Weights of a small mixture-of-experts language model, trained from scratch on English Wikipedia: 2 empty slots to pick, a shared expert of 256 neurons.
Below are experts of layer 8 (counted from 0) of a mixture-of-experts language model. Rows are named router (the router's row for the expert), down (a neuron's output weights, with its number) and show model dimensions 0-255. Each number is 500 + 50 x the weight over its row's rms, rounded and kept within 0 to 999. Numbers have three digits each.
After each expert's rows: "comes before" lists some tokens at least twice as common just after its tokens as in all text. This comes from a sample of Wikipedia text that the model never trained on. Tokens count by the router's weight.

# expert 3
router:470398623441479554499550502578504417520380405478503471473454489488387543460506477463418543527555492509498485544495485464434533573504482484503545544489507390561558522368593508547508574508537505519517442521522583499556509533544475507569433529481443525449505405475453519486465509477527517535441463546530557593528549536543508471546500455519479493437492545457496352502585520442468583595588469539489515529499435570579580551487616491576602476542508520530482575453477551431443407504472513508560410467397528500439444499486459554505502483457505453577458537484483520457596546439541543539461522494488514467498493504448510452505519489445573483516418510614545583578558590496504521556609497509475413374452511458562519470511466479471463458412517480448516534469534451553471462564483485
down1:506459501463598528523528496495506506503462571414519503521494489491533421516502503502479518476540457487454467514578299601515501521603465589461530527460485490559498482460497550421581489542491467559460553423640541457445447469490424520418511594545498447448474507483483492517476497465478450528431614531624528484480485553520438579465597484488552505564474414502467579400483468482603488560480554486547501492469544559480499457500534484412463447426425508488438481522576441417503576395557464529501440501484500490468453522511526523569614468496465495445561485537579487490453554472474459547509450494524454509525505482424445594477471526563544404472515611535514618489440546545505454543524511539495560445527462561449510449466499474323502524443535505439567448462478442536565474510494486
down2:454469521493570382560487472524562562552482530475512519494467574462502453534537409485397491518445581543476491492431522544566487503544555499505426591544535507556372542478453561488426434550501542511520462414464434514586524537446557511516585521545486472483495539574467495473493539539488499468525504423468517523523528409532551509467522495487482529531421385420473374370466536605484495488462662523490587485578475499510563457543497476426491523522590485462427522400511521492429450486397442544570553474458593517567415590492536502450470451492558517521532490549517516461564531559570475502443499397478470463500459485484441432449527510486471523533491570600514519539516506549471426495453571412392435590526539499433402564448484555566487492470459525507456492501506517544546513508421545
down3:489600441470471470628495527527527457528494490490586455558456620396573461498501533521502591490520537483459497514521239572478524484435463496528553516537533492605528507595506487546444557450533495404449485480501545499525411550538570509494456624521509515423547512477577490577538530382560454455493424505424490516493434360475408513552507479460513506526503547570494419485468571556535566563528570520493604523512452477545448472472469573453445515483418461462463376539593539570452470572484431504447515453565453552516463488507542441609434492532563459524487476509491503498444483547471545518517459471552523463491525495506455489503513524439498437407521452473465510532430481418467487491481472494540507539522545415567456520460525492487506468478526505562540528559524446449508547501454516
comes before: "1", "2", "3", "4", "5", "6"

# expert 9
router:447450558544480543446495479525526486485604479472416442495490554557513512443522429552420504380501564461496529570478649449538480508519550450410497564501467499472534533533644459499559517510447459485510504509604521509490469466515566434567526585487525530568495465539550443455472536539480525531405467507517524506556533548520523455407547460503499454529491497547472462497497539459547470409486448444519540498462454462546452490429457517532551585592453507526570461450495605454438446532508445414466527440561512511464517547502414550551518521462466477516454496456434500472460475484548580490445496470520511553466536672500521507523549556456486599420471552502454517475469432568516448471576519570506462400527493528518477491454432534353361555457587468576480480518575496441561434500367560
down1:410580584539472536512508455618469533507454514451525436495522480570552478478567529459555530491441455533497604454394511478529502524493487529482493505600448545430505498570520533542492485490583508414413504511426461519525530522540465381419542533574590490519587539477564520469478579561382597479426511485524504447477435495450518490438540490526432522461527465532519564551511487494453386501512484495477465546549467570519468420613484508466482543483467488526582488523453491445549525584500456478522502365545509434467496450512558487492515582455495487491502517469537463480564486520510459524454510450510459553450536589577587502463409527515456488539536550446536511543484416518519505476377450487515426481527449362491478496507394618468507560367553464486605540576541568455518406469477582
down2:520398467432593557498485467606480420541470590471518478542452379515451537520557528586533493563495449520572530476494456553410607503443466491489441450440459464391570513591461442508370480460443528499473549570548511452579571519557450518501499566561529429478554511534584498484525529521533428489457473499464441442492414500515464475479435519433522550493491511462535553562586515503403516522422512489581483466472560448487495520576509425464562540399464522548538450497421491521556538397510492489505579555543473551514549428488517484568521489421480641411524523482464528507527578518527458513517492462404570519511478535490480467476556489503475457524440531474505497457452509572410573524469454504417536545549494554492421537562478544462567537479532492573505520565450372373544533427567499
down3:435442517512473548555466478549456458536469522502551405566515474532492429495531525470497522536478470485588491533520518424509457527449502538566498413491458494416479552386528474536484423441563495537489457540498520402500530512505462470527555500505546488529499639548422606515492501479448522465468467584447481462594543537463596491483476426461471568401406485534549667554499498372545497476542599520488531511490502532472565462592477460546470451465482598523446504488596583477440515511469402518442524479487504408573444512512575459432449378517421489439496432442482457472458504587516584512487447427541501513483517537605576459525468456529596506560573471467487609561437485533525458554421509478559491501469486458462477464493500628525485517462559492530579532601529480478518520427513511
comes before: " of", ".", ",", " in", " and", " to"

# expert 10
router:492476550568559450542484421549466556465567613610563465547470579470492495490487494402511606471472516477432541429567637430452494519518522402455507511514483466541495526395531510517402549479540532587463435578470509452476486442497444580422473510420517503432546522499443613467449548529413468557445437534470609527540494548493574478501467469513499443495473539450470462603568446481536475437488604483536528495479567459457440453437507485569543523580537529465592500492514461424476476475513466560425443486478465514549505415556446454434477483445556475529483470530530450433488529496578485563507454506585558525490449441405485542551604535561465543519436563393446613531468526503535550565496538497504478427521520461520513583551498553434524430471528445491495524511458527506565516388431509
down1:512478450528431466446482498530461415485498466546497498545586482536582432492532487540521521457498512497425521621557524465458462500468531513554475550445519479533448555500575437419478484451492619494545502603509421552478530575472488492504464391499572546437481548456570515480434595450521512560519626537472502530512425497510507527475479511545519449480414455502593644491535420541518515543435570558526491505531508563575503450485482465440438478495424536455522573559456444448457582532562537431498404589507476503402537461481501451484513544584510505388436503502472499484558432497434531483457486470502497536497442444550566476502548586476477453461514540468545456424544449410547477381474467443480427526454444491446658434478595557561556516526531439501498580572560452577494417504532528
down2:460533503441515461504501673480495544456552482483522480500470522466481514532497538519519431597420493502516480478470579574429434574518552514534538468432471602523456505484509497472446507564557572514478481499476492378516526444562461492507530531534507506467540554531470415447569525450540469505532537556434529509546517481558591505558592435507538471463489564619499633497516467484542511576452535601475550348509541495447448488432479588513484473540453517558400470478431483520504536528513452506475407495506568609565531463516554495534499438460492419520447484550447573443545472463501453470464538609466453473544481543508614521474506410519495498515540464513475559568502499460534477490443499469423505477389538500374561476420472454506498386636461516540550504390492414470415509470536449
down3:557516450498441440448566503428532585502520394566563536530473578477546468475532453500372563527485511519557457412548521538565448541464467429481536421468378450437522536438443446473532467508471460473498504498559517436537538568633439574518560458544487447438494565488510543535519492545490453589482552466410502446484421569500425450500473566453500503461456451507575559515503481458543451490432442485522527483494487515431434544499520491487431494609485465567540447339464480553547530492584523361495538420465497502522552461563483529533506496445514548450472519426567519471458525486381438526542472545595456463568481485564490513469511502546543478530599577568456556514547518483546476511480548448513571441477590399465451423549452528518508559522489518500537501537581564462623506487531585
comes before: " the", " ", " a", " he", " it", " that"

# expert 4
router:499482478442620527476489481556502513540554541654535451420488513407504533486476422537541430454496538526539577592464485463535521491508501471451449546486529517592451498516519450587504506522529562533532484577511512490420498545485439498541451617538470428490504490569441549558444541517478433457460454569464549537403429509555535465463517477423454503484504474432469330464489449536495512591442461532617567515512412499513447517483396495470495483501499563546523601546506520498542547499532511515533600540544429457580444457457469404457549470494502470533504450508511492499445581475514497440449469468380528564436466633481515494457516567534486556493520485508456514572464538477437474605481531538487421520601524514584549600484414515516444516540419546524376562532497458514427527466500579
down3:472448388461414563502463511496494543480470478477415505477566472495515447474437523482497490550471568418480483448493355548553541487562513552455506526443550536462501557424531508477523481500525451550507509443385459513558407539488531498440440516602508478548382479521506490530554482595495482469544491490568395462561521520552520600528501536485522533495402492510581659461516435465439498553559563546455535650501513557529574461502469455539455460406411441542428535443532450524489537498530510558568505490425510509438474490566514504462587492544534496490452505479528541543509494538508506529477462512603441491465466567464539480446532419422518458397553487477472307457560555532451576451513556470475477505485505454516483460457552505574520453532605497458538480527551535483613530561531583
down4:466530439521518462531428543537450487448440582513457490415523434410516418506493414544462492499501440556535515631556509407529481483476600511499519455550473503470539437493410408509439524475539485481426567507453538451580478522535454483531587429497525552499545531541491522511460483528508430509454557482529423531463532515442437512574489531518492513454403499545459483469484498535455442624517549484566609522479439478549457482380587496421399498492459507484441600536484431503509423443565504499503511593528572519546511531505577516470462474517548553590557567527466453612512454595372488587561557506551446488497484419496504525517484461553570511393475434507481573497460525497430473501433476512557465465474486525592423550504544468467541475551446527375487529585528564605415499519451491
down5:515521401541599563548475569537532521609357570498497476476522476392523434559411455460439415475530580561544454489607440534514530475476449511476566499564565463458525452422475546394503418558460519450479575484483606512516450490535560509438541472436455518464539549562384501598508533537480478494492532544548547401548441525547475482486503529511506488470508553514457454501520519352479551448525546509491578528524401547431496529473475596561445522469445478518445448499540541524437570459514466485558576449549423579402566495486617564475524424492445476519561455478429502459483457520499566442566555570474552523522451442535487449504452449429461471478529478538468498503469446486460485479460448601519452459534508532497479535493510425476510462549455544570486582499537457613566536431520460
comes before: "9", "8", "7", "6", "5", "0"

# expert 14
router:487529577468490492489450434536565538468490495583504571562434566459498404585511550480458463494563543498529476533413572483496662440453575456582449490394468512514465531438499476503493661476498592527527515534453491483426360467517528534487420467443515460466520499560428399509532539478550531555491466547565473512484571455561437484502600484508442461527491503513440421498492497475540501515527476526552489535607513521525486537441446559405497461445495532522564521515473586466584415540462492401467405449520454572428432443548553534477486556423525438517481428459512433600492579442421521440505426564456518551510552492491495505532528509498507416588434434496560616478468525480436456511552559520555508550490574445455511488545551471450492636513493545549514525542443465513518509504515488
down1:441512559418432502539531489441460520509532548469478447471412511529474533418538485447464562483490571521569554534514549528458541459484588465501556480516378483473455529523535449525482530514570555420514467531404516545452483451532652460589460380544528569560482449538403455508460440463600422497540543491465555483467523488544517445527399425523533529438508519516500515557534480580493367513540471574600469458427612466537586436454498543527463548527575462506511503475427433521479504567531424479477616476461465527558537513437521512519496406516409573569460514553538527429556438548525483529465525513524453503541477513490525562498465564394540536536448449504429478582439506559521495400465412605423516498437469586515540475517543493581550498467509417479478455458527490594485532457494531
down2:519513505470516581440602430510467566593467459470536504531503527490556484495502527566567518474526513498479484491444490501406492506431501530421445483432480632524520405456442465529500602509531463426467455495427416535570461493517538455510560497460487416484449443582425479557496477467457557502509537538552504591500372459512473648480468453480462459480536522475569686489548539491536523496488508446493505541534495470592610509423550429509463558488452621542523390494486566439500606473536551491474529469339483479462479529545557518530438468466490535491538553474485580525539488516513512628537419492520449501425524555437470499541507499566506550487586506517477418579411493541465430505452502511529530447461516396508545444504575448452551512494499400559435506454493482509527448511485537
down3:467542467451503481517577555512538473473524489524509570388491486598473502475511592526484533508492614478505529504546530582587484522501497489523523462556369477511518513458467412528401487503562446514451533585494495515493486623437469477544461519585589551482412414465566578499487559450516488503521551509598511457451479533508529449490310471473486480547527443555487420534517550483552532460494491469500554563471524464486492439467513423383539456553463554546504495629391461521444475495466554568529407623534487476521493574486530498463516476458454473512412572468458498448495438535517516518478531405550575526459477470478490460431523529489477548553474463491514495481414562437601492506594587403521471400457513617448423522500538558539438484451464516473506488591476498568485570539525557
comes before: "\n", "-", " The", "The", " S", " K"

# expert 1
router:488600545456407481553481616562416445501634414571509483512502539553439618457474397530557526502572524559521438517496599481439427496517473387531488542463573488508485505499500494466550475456492607487631472439592502484421458423526511554500524538485489554516446468569402575551486486495434481622479544547577564421486460429463502495466483480492504496455465428633525324478515432478476579498431471450518550451567447460499456476465450552587521465476525483557569473438495533539487551563548440470556517440541509475483476439455351579531474528473624496522560518556538360533483536469526525503538471543533519490488494462472519479518454518569457504485479536515490512495473478543535527485513435391515504482482466464549544540492524498536517500555555479534506462504469502430467505534493499
down1:527474476412577397545570508451506479540467497536409600505508583475463453491508554500580416375524444489582563451600433447395397492501560559466475555527521531442552482421503568498523540509480379518480465512378435474541549634477478560526587454426454429513589572591514524510498448530438546493476445536463516484441515487457455558453470449478568459550424504575540490520436512586398499523478485561544462487454474517430505456424540519484518497530529457432560542546441443465495491515433540535520589523558470518557383452515539495502482476452433462594494573400539520492578555599502486464530546589504424442531447478539426518536423504490532497455515508583503508486550507491495540519491524544576472480484516438529547457498418475567513471475601554528477464498538499521495556521548439
down2:490479539540585477536588468469534540413491502487438557550507527544480552563506430514546536493475513461517430470512418555480511588479578467495502508436479466519548500477527544506511450511571487461455563504555547534595421522569547498508446476488454523415546501382590482581629462478524505439539436461537446497473579438478464472417506469504555590507547497491501414466498577469545431426574655511455600445458471511469477582461468476522532530487423365492447494522498567493490574481518482573551489433433465594527448424488442449535568468434427505565440510542527451518419473464412481544395527443484477487529410614525545452480511579428466487505416532482484573525540502615494533471487514502527495464523513605435482532497523515558414413545512439501500537453520451423564579470522517
down3:432528517453489546430604503542508493529479526533516489420451444487508469454485531473375496477399436451413509437497463467439458461522470495410472497489553438551466461549513459486456509506492441576468623562448548517498547493482531530541563493473525504527502494612423420525432503489524550523543406517457464571463535491625503398447628540450501459505520493579595652450537448584473471594514520551573510548476478539605563471473537463515472478436562396417550490574497510507542568500496514485466505539503410481404515593487521464511614512544447506486428466467463500485484510423518490508458514434570474560537453453442436418568424573538518445456605468489484434405507526491517522438539464505610548528573554468469548570426503558504533488557450524524518595490497485478460506504487482
comes before: ":", "==", "===", "The", "=", " =="

# expert 15
router:388472481536457532538574454539434504471539467474517385482527501482446474443479446646500526476479472539587458484494609510480503521432456450475521539496463529521521500470562504511513546493512547462558559489555451505458538445533488552499509500439531534542513530475480524535461595419541496505510471542563483446449522503435476389461497529488418524445440484560487453555498507559535510439472532472480649427465551472514436508556563579559523468428480572449464430477455522400675528423500430499500457515549475483540445548498452481461519503452590385506439527433438480521520466501509496320505493414502503477504494597532575441496497600441515528513521500581537617538450561574518540594494490498419522473472479566487514549494566554494464564413589503488532575484426438495501489572394466
down1:518430491470484500570521576493555451518510509424508477489570417498503518543487483563435530545506595479454463516549532507512529537469409454548350460547638482499526547483479370510573494481593546543501477616514440393479574405413510536501456481453530477473507404511550497539576484462477477383535440496644513552436532481550460441465519508579490406456549479469498504527501553483526417391498565388471523486402455461455561578493434489556495585521472515565596555572432458541545534528451546572516517509532500532497418400503589458504565551538441414497423587555496483529530540515515502491488509492466408528455398493496496561513621527460539500541460539499522495510506526516505577400487471486495442515461464516491502549470534426444438504548489529576478469451496506517513473516451451
down2:505438505490537475492578432438481477402472484610469504508493524582531531535523563501570444525514577430558501558590482452501529414460483484492528475530414472473421615489389439559428488503450523514532448471506499598470550505479509434470487500532530517442532450565492467519460581435511439455556491511451536484522499495555481521523413520504510479436436510483472661599528478510500382536443528471518452538529477576472523472486408615481476577576572509477487462569508501446482561460585459491545447558477496514476549625581594477519466536588537486475476591539500585535568455481547480538450480515496482565533521388541485550528489470483474419447520518399521350475470444552525453549484516467537480501512443446447547437518498580519541524538592524517416524439538436462458594455411452
down3:373516588479608511483531423479537462594493476503527525471480510571492566492529414546426474499428483526525570415393463499474443491557513482466612430570541511472451489532528524503536448462475526517501522514479503448536574417490469485449523460535455556503428525418450536432563458539464476410477583512526591500493549538503457470476568491545522522406503535536523410585466500573494547511443501447645498447492529454446493543458594471492572447540528523533449504468506411445501514433514533392520523460469455460446396577475473530486442547532565551553495533524584526514509539537453462546524437454493458528471433476602554520417583601473475510592444466418470445572355554442489439477479596456497473547450541488539607503490418597559505516478549521551546439480492487473522455513543516
comes before: " by", " a", " to", " in", " as", "ed"

# expert 11
router:432473487513507575597449530593411483426592538627477508491511502493570549465496481517558445430564495497536613550552538372498531438495488527432469546492425456472494442463496433480598533489472598513564477460476478474511475405575470422451517500599427433520518535573531536478440452477544518477399484460457585501493545562474595491503506501555530508536498511547516433443477602428521529486433478529556481456521531470472529561522378515481544429490435580484514512477585507441540451465514433443533475481574569502453492490525505476531516470525426499646512380500422536473549502468502545476403484520512487471544544488473526437535501573503459595518445414402555557523587506511495457457504501476424443514572437553528611432542526506443421488526516492569439527503562502478553513508423579
down3:467351542503470520482487544535536502518512519397430609508523482508484577400556419407514468539506441503635443433471557511493405455487468417482480462523584462458587596498474490514547498489558441456473479478502439615502514470633533443560542488523493541525423500359527608542483443547507552410545451527433481455541504552494450402462496496447514479520468586490473559633572515483467529418512515483579486450468529478501519498622572441498476496505509582497518476418464506554500438514452542394506465528500468501506479476507488462494490523487488464468486502457541649520542514603547466551509607505492538451449526524501462568480509527532516471533555486438486528505560490530519455582507481489414479467501494529422534504523522469541450486494386565519425479529458571504552463423588403
down4:454499509520540463513597486559445542505485553525557487477465421484470480472457572527316496524468479471521498563462552508462475563490460455468535484530491464428573526493534495394461482381525501459389580430371546454487508521575503524487465524409467535552545481488548493470559479412574525559452508474484454502511528459481516520529418472528449543541515452538428460551518392557542537503553394567540540551484468437531514470488505523539512462508347481442447570472549509518489482414526516502322573570495476569515490529509540499593433525500482569495427484533468375469491585519559495526429469554599530558529435489571469517549525526474515567529460463580473416515429566546565464457470474555458538483541558566529459511494508571523470530426481429553555451487536504633479532545532523
down5:573531447484489513507560434466525505475500498457499412523472432430514576558527597442489527459526437506509465473432443441517495493601515706537432611522494456487487555432476531549485484488444557579506405519415511489498518531502532512496535500566503503451449553532383504607520560488463545512476552559481545532489547589474488435486465549557459398526479479435467507499471548478499494643496415531503452517499480404502497509463550456488523444506556497524454507601507570388463510540472488436411439445457481454514389437502500576475485508448523481505545417394521577430494500535539549550584461518521479428541499484552476554521562506587506487535495517438498502513397571502514580535520542448463388515504532516475576498526421472496585540528471523558465455459497409535513501573590630
comes before: "|", " of", "\n", " The", "ing", " in"

# expert 13
router:541492432497409518374451473456470429555501550555511413500507572474489471507559459525524529462558571517446582512542586471493514477547435603517548525437503541557454590546437477570511506558427512437538498533596592483488505412494385494506509503522515524523481501573464562462523505540518485484460507372537463504471482459521539345599493527408460488476440487446521371569475504470463496516448449548474516509478375531570497608561569525491506466514490494533526500422549531503543483538486460477528486534475421426570600572625474553486471522455429547579539533530465455480515484451501557471500545565492537420483488590514521524536512524477442560556442450536544506495502426484416552509543402484551497525534445480547480439519491466471537502526640493581388424523548482431443458522421533
down1:507477387471482431481496423505468418454464500458381547525580593513489457575441538480483507580482574425570489503529422460410570537445554533446536510505573493607504415497557475459566568471537542553471542460483514463469472500546495491517485474554476452504556489496534472461541574534486461599493432508548401460519507512508559586600415492498494452546516514578497545498468533516554517560453484499527468496652427538502421394496475576480486538533415485540597589429467445518567486486522499546539500463648481522513397503510560402469426591443493399435530493500505488445492517470556494556479497538484396482451552576529495492498486566558471537485595526406485413544492517576438547573432566524472451508453433516484559429506489493506482577462454455492558444486479493501442509441561539
down2:575467487475523443531422456585538542572502528494372434541459454457484505497573547454504469502592457571454485535500580469495525494492556590495542527457481540484516525510437495514486524524463557363477513602391420482480465508497455481452434391547564511508485508495475478513624426338447504576458469479481456506489543553496502492516483456508503490514468470457488617464601404448456449598548499520540527459571499434490522602532549508499465533517468450463478447535555479536528468613546478505418465383518534488522537464497523516501431551441490531570578471582497517558547511500429421420477499603474458554507597480509517555587450492487520438492562462463517493547469514460496524435448557519485551555529591554375537446453509536537451494568464433460509540532466565518349529519529468
down3:434511506416515454535518439530492515525552483451549471543495523500568525469471527505470530512471498581470516535547625538520571559564506503573436508543505494529524517462438413479507382540596506554446405492448490467582494531551503453475528469471472556479512552393468394452500456573414556556537538496478409506516376575460539491492452430538493448467563518479564497563580371469500437443498324422554551486456571503484601470459411546538582521488544418490526487471478469534488461528566512481360605503519534477563481429552453417495508519512500438516451584561478607516565506595459537488425503538533566523444471556507557514510498454466551528400548476565446453535465557458584529448477457466546536512498524496529546535540502479504453542422463576433502455526519536537443428508483506
comes before: " |", "\n", " (", "ia", " /", " League"

# expert 2
router:536498465476523538513541458514424443393544528471477448512474483514442538554449478474410510488507592547616575567522630414541486528496519575548515556474498610531466406505498471593531494492484481499488507436615450548385467458476451552579495519509535446398648472457460532459424546578476540538471589441551608428537430518557525492543485498445464525403397462470520454526505536605525477547581448478543438462546529497466502493430507557603447507536591467529486442530434508534594484518468406577474530549456476482509538494456523421559430551428514477506532511522508474449550538431517494511485518513432501423495501521451462515545555502441415504572518454495543579519557484502419501534485444545513568397458530469480516431502415451443444518415574462551449490514431547532485495474466511
down1:520447475441473508497498569556496438505431491498474482455492502512553462482499446469525550479423484438563576448441472425585498541465483541526484463449529466502462490425497426537584539454518444425585597484465497601530648440461575539517467580495558539415538532521456532524487448543451453449492422513565494476477515529445544539530506519470463477411538490513420653485502575457520526512455459550447451460514587527583475493502497466490516452557476568536408504575490601418417489453491481443451617580441536433514525525481492590499448561605551450507541533568503485491590504430555409481488518485481527508540549513479471493446522510552499436558489428534525550353495486490613479435495457438474502416502446402475397521476519577582491514490438578475572548515491483580414531546535510
down2:526510522544483504403556484507539508591490468434503518594433443545509388456522504505483506511531455500527587514445525570424524416459443514518526429478563437494568570449488553409499553438441608529532522446519526648515394444558468503523468514577584536578479522571567462500562441510477554513521531445557355619437492536458507489491455471550452477528489489538568611469477476389521458466440502517499490529440575483510424468541475488473457451426471481434475562510491474499483416520549557437560534475524373525436486484545454496480504496536431577458562602572466453524523512507485612515440479499532506540463515600572528443542512529551558545440428543532440455481552453426487535545430502466544483543494504472540509538408534493533452531499523484541478397505540360476537416479483515
down3:506538485462496510422484588485476481555416460593497470464558465549581463545536470522546550582380559522530495508497490455601547520515570361462440482487505472472496504427526465510591483463461541492516549516554511557444570451454459459405459506562515502518452538470425569558585388544501431450509421530492445499438419496460492536523453488545536545521443441473461404460556527529489537478431441419516567509373506547488456507570511462538568461550558480598564536449456439530504415507573456499475573532554568572515555473473509584554517482516466484520536505583550433503500535534510470470532482475400394507447497503515558506419504565560487507521560461474510631554483504543480502469461569530445521519479447411447518479469482445513426453473534586430609474556481602582539606462425510
comes before: " (", " |", ",", "'", " was", "i"

# expert 5
router:515479503488479613513530426559515435442508553566537418513432411471362506495376452505462399566510646548519519524564502465458512562451549465507498467445428466507487437512579580499520511480512562480579466538461470545428534443543492571482484456516457536636557474450472460502520575541594555477490390500560509506512437542488541478480539496452478432429468527479538414561512537518491501466507496486465550500526514495473461497480563512506492492535476624454478522572551500382561571487575517505539569490574486478563554470497552536513416514530556471568459486536480454542522479435509459455603452528472489493503476425471457429575390526558474473556520460543512407504589541578472461523544383443506488550447492590452518546548496490483593474576505577565421460551505551454463441553450591
down3:576491592459567492566506542470540535447538427460622539554502492528593441439476456586512479494518457531556424448511578430474441491415503525490515460582469518496519512519496450508448474488466465416498504456503540594425415469531464516545530522443505591510550566551549464434508553501427514454550412540490494413523498485443460539490478449490485479464413519524560645558488522499507426459511572516495532475483584545518461546531468507497417442581562473471520472404498578564510418539475520559593487520454511466353539499439553512496467513608493560454557470474424579530451446554456468492503416615512474573417515463479519486462419502468541615458527495472559363493520418477482526566487545621468466470482471592484445444471517519588448487473545480588545429493487493532501462526501552
down4:533490513487451498442526547479602434566619457460555595532489447410588485523540500432501493528467482472491544517473487467475565537441541454604488537543526539482408486539450523463449554502418510468529486477585491467493532498559460504598413504460519492434517567567484430538538447506446502499548489558543476589483559509472513476430404517425454501489504501446513461577553502420442540448580455574514469526521557410434457445491478616509491481581595504477586524492514460524452610459555459564512513453542576575410496413588424505529470577482340446502396538491519499521580466525534497499456415554478451565428500470450459437529558440413559554523494428518548600472460531543532454496483401516493576451489500431482475494537492532499563533529480417490476517584416528455527537438532475
down5:423418393525536535368529481516453543632522382534506571499542522433500555513498529454455542547551503396430508507428595481452503480512550532487559491448578513489560473544462580486493450539521532455500514572627569516472539443447429487484503522487581466402524492454544583421481557418534448493493449492492488454464583517486438487418490584519531513550493424442491510535445529490424491534543462466458429489481504474525506485508483450532553483524615469519424512498535423523535546534508454450586421535591480553540577507582589463479506493542427519472530527548494368579481525503605505387485586549481498523527415513500539463531442426455521485579458545460396496467469492592546488537480511551518554598540486542552450517527523475458430533488462476480518576429434441484478420475501584
comes before: "9", "0", "-", "=", " States", " York"

# expert 6
router:480496474452537569509507441475552418460646555532501505541450427425548538512493474459454492476482627469569583521436533500543460451523447483467463468436546535528519464518563560489506553533557461518541477456599443585463555553453405573521548500458479419459476482493490599522431566528513556527575498403434586479447491441547409436547432554465549369415442452436532353491420510571509495406595517428552603566544533446530535600495446575551558528501526494496488437520453552452529481523522491563484521520553533539483525455483551425492474509549420486533482541416490396447460535483544433502490494536519491496477474536456593426514535529470448555439548471518558525490550572524521368493477510517454507548529585466522466449486461459525450464481509465556521535478416478587534502554498489
down3:497432457508493535453450446519507514524534574428495536530479502548440495525482540535517498502552536542538497430523488521485484486478426598483576458514542565499419462518481535488600431551522502396484501536552492671416565502466439446563568443484486542491575461470551500560455399542465494394614608493495445512538531495538466650461544448546465502489438466557418541460547558416458559543549527549449493547389518567508558479509580534548516539572500509522536531492462488564517593542461490464414539413519550488523519506453365536542498409439425536430499520480370500453512367521471450493458543497493487493542470500446480452445542510488540608563460471513529511550514476471441458481497467474549504557460517546378522521532566391452500514475510483498494583529536466611509530427471467
down4:464454492509465462523530382479560545481532495514512511502581434608539564557476491585505511525500515479488573500588470513482470571569536471451446547462525450461451538489467469450461519497552447518537502451498474560465491575572476478436517473576502527465494418396512457559476455575515455427528528454538472502560468412407552548493437571491535458541534624412490444555526436497563457456467454431466487494479477428371533561610485412489444494535509468487448574552516475559531482461517590462529397495529461560528539520443495471550495544512455471453564430473578498534514570449514548542486552517541526559498411466568436502376481426515484426424543422595554474470637569563473483490495449469502341494484559562456441588570509544453499447493472513516613530514550522455515462472452500
down5:550547584425576503484576506546439551475532489537537496492598528557466381457527354539491418565434472492471497465555576507461457555450520508516545556499537512516458416530437441440529474487503516451594481530577498517481469521413448437515403493437572464549582578519528553547519598452551428500465527399545435519423501446427599498422458478491392564475573451530514357473542529569576477453447480481440401480473450505585518499455502472502476521542492517561422597474503513558517533526492544486455481474524493480466450468498472528508498498494524562465530476473468492480505496539495504568438419431562492563485466424592445493504621525548571509534506386591495521574510548448527461539554483410535469441450593504446427502521493529514513528566564495483506504586548567439495419435470510
comes before: ",", " |", ".", "0", "%", "5"